python train.py --n_layer=9 --d_model=384 --n_experts=48 --experts_per_token=2 --d_expert=224 --d_shared_expert=256 --activation="geglu" --moe_layers=[0, 1, 2, 3, 4, 5, 6, 7, 8] --router_score="sigmoid" --normalize_top_k=false --routed_scale=1.0 --balance_loss=0.00167 --balance_bias=true --router_noise=0.1 --shared_expert_gate=true --init_std_router=0.00773 --lr_router=0.00169 --n_head=6 --n_kv_head=6 --head_dim=64 --vocab_size=8192 --norm="rmsnorm" --norm_place="pre" --norm_eps=1e-05 --positions="rope" --rope_base=13200.0 --rope_fraction=1.0 --qk_norm=false --attn_scale=0.125 --tie_embeddings=true --parallel_block=false --extras=["capped logits"] --init="uniform" --init_std_qkv=0.0263 --init_std_o=0.0263 --init_std_up=0.0263 --init_std_down=0.0 --optimizer="adamw" --lr=0.000999 --beta1=0.9 --beta2=0.98 --weight_decay=0.1 --lr_head=0.0197 --grad_clip=0.5 --warmup_steps=270 --schedule="cos" --final_lr_fraction=0.1 --batch_tokens=262144 --seq_len=1024 --doc_mask=true --train_tokens=1804000000 --steps=6882 --dataset="wikipedia_en"
Below are experts of layer 6 (counted from 0) of a mixture-of-experts language model. Rows are named router (the router's row for the expert) and show model dimensions 128-255. Each number is 128 + 32 x the weight over its row's rms, rounded and kept within 0 to 255. Numbers have three digits each.
After each expert's rows: a language model's description of what the expert responds to. This comes from a sample of Wikipedia text that the model never trained on.

# expert 26
router:151152133174093161171052112106227112201127099051096128073133084142179082117162128118078096175100172125128133135139096103117101131145125081147100130160092092145105151087182135161177088087126076139063105149108091153127183118131123113102141144118142164129089114137106137193097095070152128176140084109158201064128071167161142147079127116082140160100097064097123158130091121157069142130141
Description: Capital initials and periods in species authority names, initials, URLs and unit numbers, such as (Baird & Girard, (Bigot, uwsp.edu, (1.3866.

# expert 44
router:160158174182138212140081155082241116115148108114089176133123092189164129117118072130109126135041144094175095154118093117124128142138117130165137125133113133121077133120149169107153073049126113172093116114112127164124155112075037166115145099142161167109147032145125131136115044105140125100163077148122129159095118122157145146089096145107155161102121189153124112183098151160115132121116
Description: Adverbs after verbs or auxiliaries such as often, also, never, still, again, and -ly endings, as in "severely weakened".

# expert 19
router:149135111137156184198170143107237107154104076103187143113157162195149151121145146097137138172126148128159106136190119144124125144131153077151127163158096157144114210121193103145118064041100124147081153128072138176104145119084075136100178132151145113138109113134142118153124101105132101163136115121182073112118148111141042168097119141084151172149099132182084170131104158151074157123168
Description: Words like first, most, largest, important after "the", with U.S./States abbreviations, "Born" list items, and the piece ew in farewell.

# expert 0
router:128112137145130202140102117090253099145113041138144164078119069104108104174131114131104201168117127113201138168186117114149111152187155175186169176204044174156112198131171135149155090104139161150068138120070128121164137076107166118187142040146102107117156095132138164177066071109147081144130109104136092090125145125143076097140097111054126119108142071138110172110132091197118149177170
Description: Time and quantity words like time, years, minutes, night, plus census figures, percentages and mid-word pieces such as Sl-ove-nia.

# expert 27
router:144130185155087144150010113108231117125136102114164112092130096139147092109123126106101119168128129069088105164125139098094150106103116156123143147110124137158085180109152179115112092121140119131060090153123152102091136135096151100113188110135128098144069108130075147140129104126150130179130110099177133094121104150131126138132149112106152153097123062176183214106094122185102159126135
Description: Pieces of German and Nordic names and words (Sch, von, berg, isch, und), and commas after surnames in bibliographies.

# expert 36
router:152145146160091152178112166130252090132087153072128168111157134155137095104105094140123174139087165142143146154143101152117111093080161154192142170105135159139130136121190104121188173038081082147078099101120107095103092147053155104120129089110153141124087123117178131125128094120099117142181106042110118099086155141121132175113106164091148131075148129162157137128106116122169145146171
Description: Digits and minus signs in coordinates and league tables, plus second halves of compounds like look-out, house, book, maker.

# expert 22
router:145156150116109135200128149098255069194146108117162150116119167164168087180144113156097105191125072126238122139155135083095060171126135161142120070126080128131137195114187100132099104052168104182128095140145146104111120099080132108131134172090167158107156114143130161148141114086125176175147097128098155065070130127147115096112129112048167222092140118167135162149105148124126144181118
Description: The first token of infobox fields and section headings after a line break or ==, such as -, Known for, Tibetan, Map, plus to/at/of.

# expert 5
router:089156114205115120143101116111234128133193141110095138126144169149136135155146122145092135176145136095140095159170113140070135072137176107158120094113119144094090224157128090171142111077135155179111087189087108116110102109111118120113158110119142054132138093136142100158096078120150082165171138129141159116102164120161078121073078136120157208147146114105153193178105126130162139169171
Description: The prepositions with, due, despite and together, and endings of verbs and nouns that take an object, such as obsessed with, confess, admitted.

# expert 43
router:114158159168087173151055151076220084134152049131088085084168122121146105155126108146140189138089094160184129188122120100117139063114137139137132159148054143084129157064196161145205121050126164163093104131110119137099141130108095160150126104080143198113071109118132154109125081083111153175182113106153151131122133169163108127085097114094147146138137147164177162157108136175157133130130
Description: Sentence verbs and determiners such as was, is, this, were, continued, and endings of French, Romanian or Italian words.

# expert 34
router:146160165165130153144116121124217096120189117098107145107129133196106047120118075120078195169082150118146154167092130114129094154130152074111145080174093123169089186041149154103141075055129121170061111140107125142109134146046128101155122138119093134164159103099109149131133045096112081136181110097121141171076143120210066135069103080095152185123117070143126137135144153124142151140137
Description: Past-tense verbs and verb endings after he/was/had, plus particles like up, on, out, as in moved, returned, broke up, self-released.

# expert 32
router:160124132195171158118111129116196062162171151093116176102139099178142060141176087096034101146023111085200156156087089121138124083124138168153109103186089102118112124084158143113163107074133119160045145158076142112130138096107137136143114126123153175132061124123121088189115098093117109166200065159096160106131101143173101139074147190141151100134136086134114144151072151162134109105168
Description: Closing quotation marks and apostrophes, reporting verbs like said, stated, decided, and list separators in credits or award tables.

# expert 47
router:127168118133133167114122092152225067155136049118150180096144135175142140109195077126080147178082119099185156162125129147081101135125113109107138119140107136138096185136149113153166103063117119192100123136115108145120119065118085149218140147089154161126130130159157135166098083143109154096139161125131112107126166163132120103077108097101162174109110129151138134096091128144128120144212
Description: Nationality and language adjectives like American, British, Finnish, Bengali before roles like actor or politician, plus plural -s endings.

# expert 30
router:110141118179129126101107124096223098107118156043144129037138093146133077173135071162124113144128101117158122196124130166167098111133137115160156147206146119178055142102171143134176078090143160154054127106091130159136103140085160086136155151110117187109084106121121093166125058102092075111166128050078105118081164118106107122078124138143102172113169101136197213168093149155105155147162
Description: Commas closing sentence-opening phrases, plus clause starters like when, because, although, During, as in "Under Gill," and "By 1989,".

# expert 14
router:143153106195125162166104172165226131157130100117101147120116138106164071099128089104080164148084156102213120198130130152087109130128127119125087144117098083126090177112152138160124097092097138162108100100116074080103106117091136172144104148105119128118141056088183148148083080071132145138165126149199171113142148137196121139133099141131146194118146117214152139184118110166141162150179
Description: Four-digit years in date ranges and career lists, especially football club histories and officeholder terms, such as 2004–2008, 2021–2022, Mayor (2020.

# expert 33
router:132122167210148154136076160104226082168097092075113169033077146205102107103144060124105115132072167074119131095112111118102081081153169145185149098178146084109092098120153129087153126102121160185109124120111141176102150134063133139139112074086127143101121113161108112138099111101184154121161114106098125067110140162108087115126120136117172190118148096089143135150108178100107074127162
Description: Given names and their final pieces in tables and lists of athletes or candidates, such as Steve, Robert, Jennifer, Brandon, plus hyphens and month names.

# expert 29
router:185159157184124161117088106124213046088103117081137116095064128168134104122173136137088078162096179093163127176134132129120126088151123100144159104121136131084116178083171131153132118059163125166057114080125113152127117130107133126152100106130142157095119124121066083165086076102104135117174095106102123094110146140171133183144140103140134145079163127138149167140096145142164120109178
Description: The article a or an after verbs such as signed or was, especially in sports biographies, and prefixes such as un, dis, ass.

# expert 37
router:120139145140168161170114118161210048146089123098133146130072103134161039124137074115099127145112126154183101100158130092133090146150155142089121098126110122184102171114141156117159128030177130187122133128117102094141128126080085140131080060159171160139143087143120125152140098121126073137186079077163144150117172154167078151113087107109149195100136099158134146178091131163161208174164
Description: The word of, the piece ti in -tion words such as mitigation, and taxonomy terms such as Animalia or Kingdom in infoboxes.

# expert 35
router:151164174170151180120103099154238102124170131108214151121129126171142068169146116115081135183057124125147125148177099088135127070123130112177152094145127126130088175074149165133156048111089117168089122132100129154100172072077133136154152131102099102137146091115109143129087097139143127120150079120120132104088158137166140145140123125164154124156104105152182185178132125116137171096171
Description: "and" joining dates, years or constituencies, plus before, until, numbers, and pieces of English place names like Yorkshire, -shire.

# expert 25
router:083143153148173189106106135113212092161077109141119112050063115142121041095116061069060152149088124112130122150103094113129071078162140148146117110110100188096087183128139189146179099114134085184100131108130107154073134151075134173123130110148189142149136154098118145154067119095126132182141139106109099088129100200184112136113062113114172182121099149116168164161095152115116119167127
Description: Cells of sports result tables: country codes such as FRA, GER, USA, pipe separators, and entries like A or Did not advance.

# expert 12
router:107162131183149144107110109104220088147146174107133196134138113113184117156173094082127155176089153151174092155136119137109171121135209128148136165168098146128051189127155125110116088035133103156077089081118139144072138132101072184147140141085090144184092150100094139175117061056113104111163105148121164100106159142126109126138148115119142195157132108161133095120120118139129137124204
Description: Clause-linking words such as and, that, which, where, what, how, whether, especially after descriptive phrases and in definitions.

# expert 6
router:108146153131165153202157164084210074171156117130164118075090168121200105107143085183156183192094134149169155127147095138128074142093138097135150151158084150128104110089129143102181095099173162146062122098111105139134135099074095110122132132127098122117099157128132140139115061113148115175179132201137180112114140181129126134100151154122153203115152080161130144155071164149078103152163
Description: The preposition in and verbs is/was/are, often before the, plus word pieces of Indian names and film titles in Tamil or Malayalam cinema articles.

# expert 17
router:171168158157108143157144139061210084117094141143138162091124095152163120113133104090095116171088157088176151154125128103124087074135082147209138111144105116194111172133188115089178111108097125183084118135117064123145141115135102090139088099140144132110118143106108116184111083073141087108136109147174065178094131115157100112076113137082110162089087117123114133172113144166089130140152
Description: The article the after in or at, plus inner pieces of surnames and given names, such as Bradshaw, Bacharach, Brady, McGovern.

# expert 38
router:156114201187164117133114096088254119141104099086128148147125127141170086122149079101078124198088162139225104171127110154085075126128147153143135104140120122104137154122168106101129105057141146189121133080093111152134159095133089140110098062115134115104115137140109150149111119090128095173161128107118182121086141134173101087129133088107141169118085128111128170173111123161149108127149
Description: Pipe separators and header words in wikitables such as sports standings, election results and review scores, like | Player, Loss, Candidate, Pld.

# expert 18
router:154110138153121191113175118134255118120113099094196110120123116207152101155122084103106166157061110106231094164128073113117126108105127150163153214188128113188114156057158133158175101078121125156112100138103133087103066132071108117173125090124124122083109095138152098220157076077127085144158170151150117120113164127182083134151104097140134164090121113141089187168119119137160160108178
Description: Nouns ending names or phrases in sports and geography, like place, Conference, Championships, River, County, and plural -s on team names.

# expert 11
router:109142142132139116117121139081251084169061106078096107085104147152125104122103128150126141117131163190122074157129132075163116125178095085128117115174100149094111134035158123143121095094177149155114083122084121131110116050070125121192126120123157109149049151127185163163110101113134145116173077180147104094107165109152105112118140156096129151131171100159156159148121106170198127164135
Description: Short word-internal pieces such as ti, ni, la, ci inside longer words and names, e.g. Trinidad, Interpretation, Rancho Dominguez.

# expert 8
router:135141152179145123076109144134241080090150102095180124107131162139143114148163086122099140174086121160157162186158172142120125125105159145146059160092157113118064174135162146111122112067159150116079121082066139160089146060096129160128148058106123133058097159150117136218121139068145072154156172156125144123098137136170055193112074118116121164140196090142130134140117148133125184101148
Description: Colons, slashes, hyphens and units in technical spec lists like "Installed power:", kJ/mol, mm, plus words like some, every, section.

# expert 10
router:117151096169117171118120117117211126133115104101152120084121150178162045109148054134102125181049144046146078120136123096091165135143120140134125115132069173076096129062112205140114138070094147209103072119091152171083057102091094146190149134120110184186107153111117142150148092131151149119149077136174121134111138175114102143131103135138131146098126070128110220136103153098127167103191
Description: Commas ending a clause before and, which, but or including, plus dashes, semicolons, line breaks and some capitalized word-starts like Pu, Wi.

# expert 4
router:160168105159125149159113204083198091125064100137073101087087131148140123100105090082098159115062130107115120197074105164163106092117104119199130107134111165183102170095158166132124117107109134149103099152104134160101106121097098125151145121093129142076125133076142130133169078027149057165167121110142122130080131137173109125069104168143165163117149109147120167124098128145095187124171
Description: Mostly "the"/"The" starting noun phrases after of, for, commas or sentence starts, e.g. "in the Apollo 1 fire", also "both".

# expert 16
router:114150130169162151155102149120224132166115150112135151123130136116088082126143077112099161143075133110170089139139078140161123079161191144157163150116116164147090195117171135129132086104160068161076087109179117134074121116122148147117186164103076156092133147138087114143057089128104141110192153107100138077132111090162140142148112156120143113076091083110163146156122112183139181174166
Description: Hyphens and pieces of Japanese or Chinese romanized names (Shin-Hanamaki, Tō-ma, Zh, Yang), table dashes, and "and" in lists.

# expert 7
router:124153164148118160161074060142218086106091039092146166087139090152159090139135113141110185191099130078161092183169113104144143112206148132167163102146122113158138159118131117194097091134146120176086093118109128145134109122089132160145153113145125141113158102123102181149142059131126145131175103093160035089136141149167138157101095089073147201105127131132151161177081099156108164187099
Description: Commas and "of" joining places, as in "Islamabad, Pakistan" and "City of Los Angeles", plus country, state and city names.

# expert 20
router:186106181143134150141060113133183103129109116120133126078146146168156079144164106118107151163066122182127104182134139143105088101132130124229165142133108139113074195149173107162138107129109122180098107146133100094130163033109082113111087127117115166093091104057138116153092127105187097120152139108117138106138174155130111158125089108141138163125061123153168139166144101213120137073111
Description: Sentence-ending periods before a new sentence, plus school, university, hospital and began, and name pieces like Kar-na-taka.

# expert 45
router:097197148203149130157140123080229092159130038084114101092107123176110112132127108135120122134085111106152122154131162126139100110126121143140138168169120130180133121072130186151161088104128127137108133126110117144054135135101155177176158072126169075147120146085076138100107075122160105135131135074154096114118168117118127131116079120132194130125147089138153153194097094105174125134233
Description: Braces after subscripts in LaTeX math, and numbers, months and name pieces in tables, such as October, finals, Florence, Vol.

# expert 1
router:121179182167137197174130129097255130151139115088157153130090125200136072198168089085114184178066101131141153153104126109115049138180135081124111139126115108124093122132177179138129119083155134171117162111126097068116150125066157105169160134095126131125106084114126156168077098143113101118124076118121145157118150114106107105107111126075126182107153076163127164157116107137197099157199
Description: Paragraph breaks after headings, opening parentheses for units or qualifiers, and tokens in career statistics tables and infoboxes, such as served, Total, born.

# expert 42
router:206143200152125154153086112101239090152098130127081169090119115221124094122170118106111106210082144127188108139099147111123068060146116135151110071207107071124097127108181077163102114041175146173081118106151115080096174149154096100175144085170122131129117091139116135135146101099143100114165129090100111126103133159179101116114110142139187189130129133144125127156083167127123142154146
Description: Second equals sign in section headings like ==Career==, and arts or job nouns in biographies, such as photo, painting, guitar, curator.

# expert 15
router:115133118165101194141075149122230099176138121098147156103122109118136111179142087104091160176087116131191120150140132145214082173138108144125132135140115133201071164088152125185158132077131116131135144190115121127094134103069108133123108112105135088121119121146112111171043081093123065125172147132089063140105150103128124174162102135081093170086105138172154145154122127094113136161201
Description: Institutional nouns in names of awards, festivals, governments and media, e.g. Academy Award, Toronto International Film Festival, President; also opening parentheses.

# expert 46
router:135124104191123112195146089093255112156134143108093173154152124117133077097119092117060181184129136125164055166160085125162141082077143144114109123142148131147113195082181096131081095011189105195075067155076110085128147135106109119216153105106119140111156136123136077188092121078122105175131115111152098146130136144173067110140094104144118159114151074182121131177121129164142145116149
Description: Inner syllables of long Latinate words after a prefix, such as ev-ac-uation, ex-or-bitant, inc-orp-oration, phosp-ho-rylation, plus coordinate digits and as.

# expert 3
router:171131189161160164189145135110210085139162111083083119112087141200113075129126088156104178189084163106130098172159137138096135050144137088155138128175127120105069155108136159141126099084147112164090138126102091160135146148044081114188141150093093115117119128137164100204091100049155143176166150133127108105151165176152096149081131172073131166119075104138137143101144176154123146151156
Description: Line breaks ending entries in dash lists such as cast lists, infobox fields and alumni lists, plus nouns like role, house, debut.

# expert 24
router:158140158173144162120101126076212111124085117109124166097126191129138120108164087099085110166080103120137151163116116087096101118128140122172090145129174149098083170109175154127109127080095114188034157144093102129112168152051114134158138099126122160057089182185103143196117110059155077086179121104146160111113176137138121109133133139114171174128184084122132158110091190129173111126158
Description: Subject pronouns he, she, they and modals can, will, could, should, plus first pieces of words like di-rt, shall-ow.

# expert 31
router:153116146182187166140118087076211093134100113129158126084106121130222096134145136126154101186103134061239139167123116154164132098166170102114134119175111125135084187079126125158132101089130150162136091143119145168148152113148072097139155110096124132104126096056117155193128146111155075128148100116154138141120199112175092137117109148082133164122131093119138153128099158181142114165165
Description: Word pieces inside French place names and verb stems (enter, escape, descend), and directional prepositions "to" and "into".

# expert 9
router:150137149186088108169129106117202086140134089129181136105119149132145082121165147158123163162083138175187133158153145130143147087134133134128118139131093138048086175123136132146108124093117136150076141126065113110112125120064094184160128122110185156106112085129103125145160087073155108086181105122140116098075179179131087116092123110091130166102169100111166150180087153152121158161141
Description: By after passive verbs such as threatened by or summarized by, and years or decades after in or on, such as 1963, 1970s.

# expert 28
router:118139164194134131153155068104255103132152082144129154103109150196148090096075134085087125158107162061148159214166138118135082093155103168176089095201122109156084138133143148137118104078124168149173119072107098143122092062095064147225183142114153078103122084110184084155094109046106128130153157198110109108122139075116089128099092120097170174109121120175092133174113144143087137153115
Description: Inner pieces of Latinate words and names (per-ju-ry, Pro-ba-tion, vac-ant), plus such, held, Preceded, often in sports results.

# expert 21
router:111139210164140163136130097104212116120139063064171181096107138132180112151175062136120157238073144102212114156126122119098112120126161135134107115176081112077075119125156145080146130118151147130094089142126127050088103107092066110127120069056155149091130133129137120156100076107171130147103115111139175115078219118166093157091125120121115138080172055138124154133148098139144160168153
Description: Pipes in percentage and award tables, colons, and inner pieces of long words opening sections or sentences, such as Construction, Substituting, Established.

# expert 40
router:140111112163134172172109110079239113141127138091120140078127081119139085125116099103120183100068116156137129130141121166119128155096094091131149131182097134155055153161113158153131081083129117167085108098142066147104104072088170149127066134131165164145119109154174198138144079113117040109115082156135076118089143161178139159130105166066157171124107077117104132136068124118142158162155
Description: Pieces of Czech, Hungarian or Slavic names (Kate-ř-inic, Č-utura), plus nouns like based, research, data, number, list.

# expert 39
router:146149138184119148138124130143229065128124082101170170075129138166089084133154102103099122149088124099133104149132171086111119098145093152100124129099061206150099166136173129125144038107141165182087092143030123156116112172138118100075120086150124093140096125129173090165096108120171159195159154122133138114124164156132140164100095128030144219159154151138138142166084140127117200122142
Description: Closing parentheses after date ranges or stats, regnal numerals like II, apostrophes in Arabic names, and reflexives like himself, itself.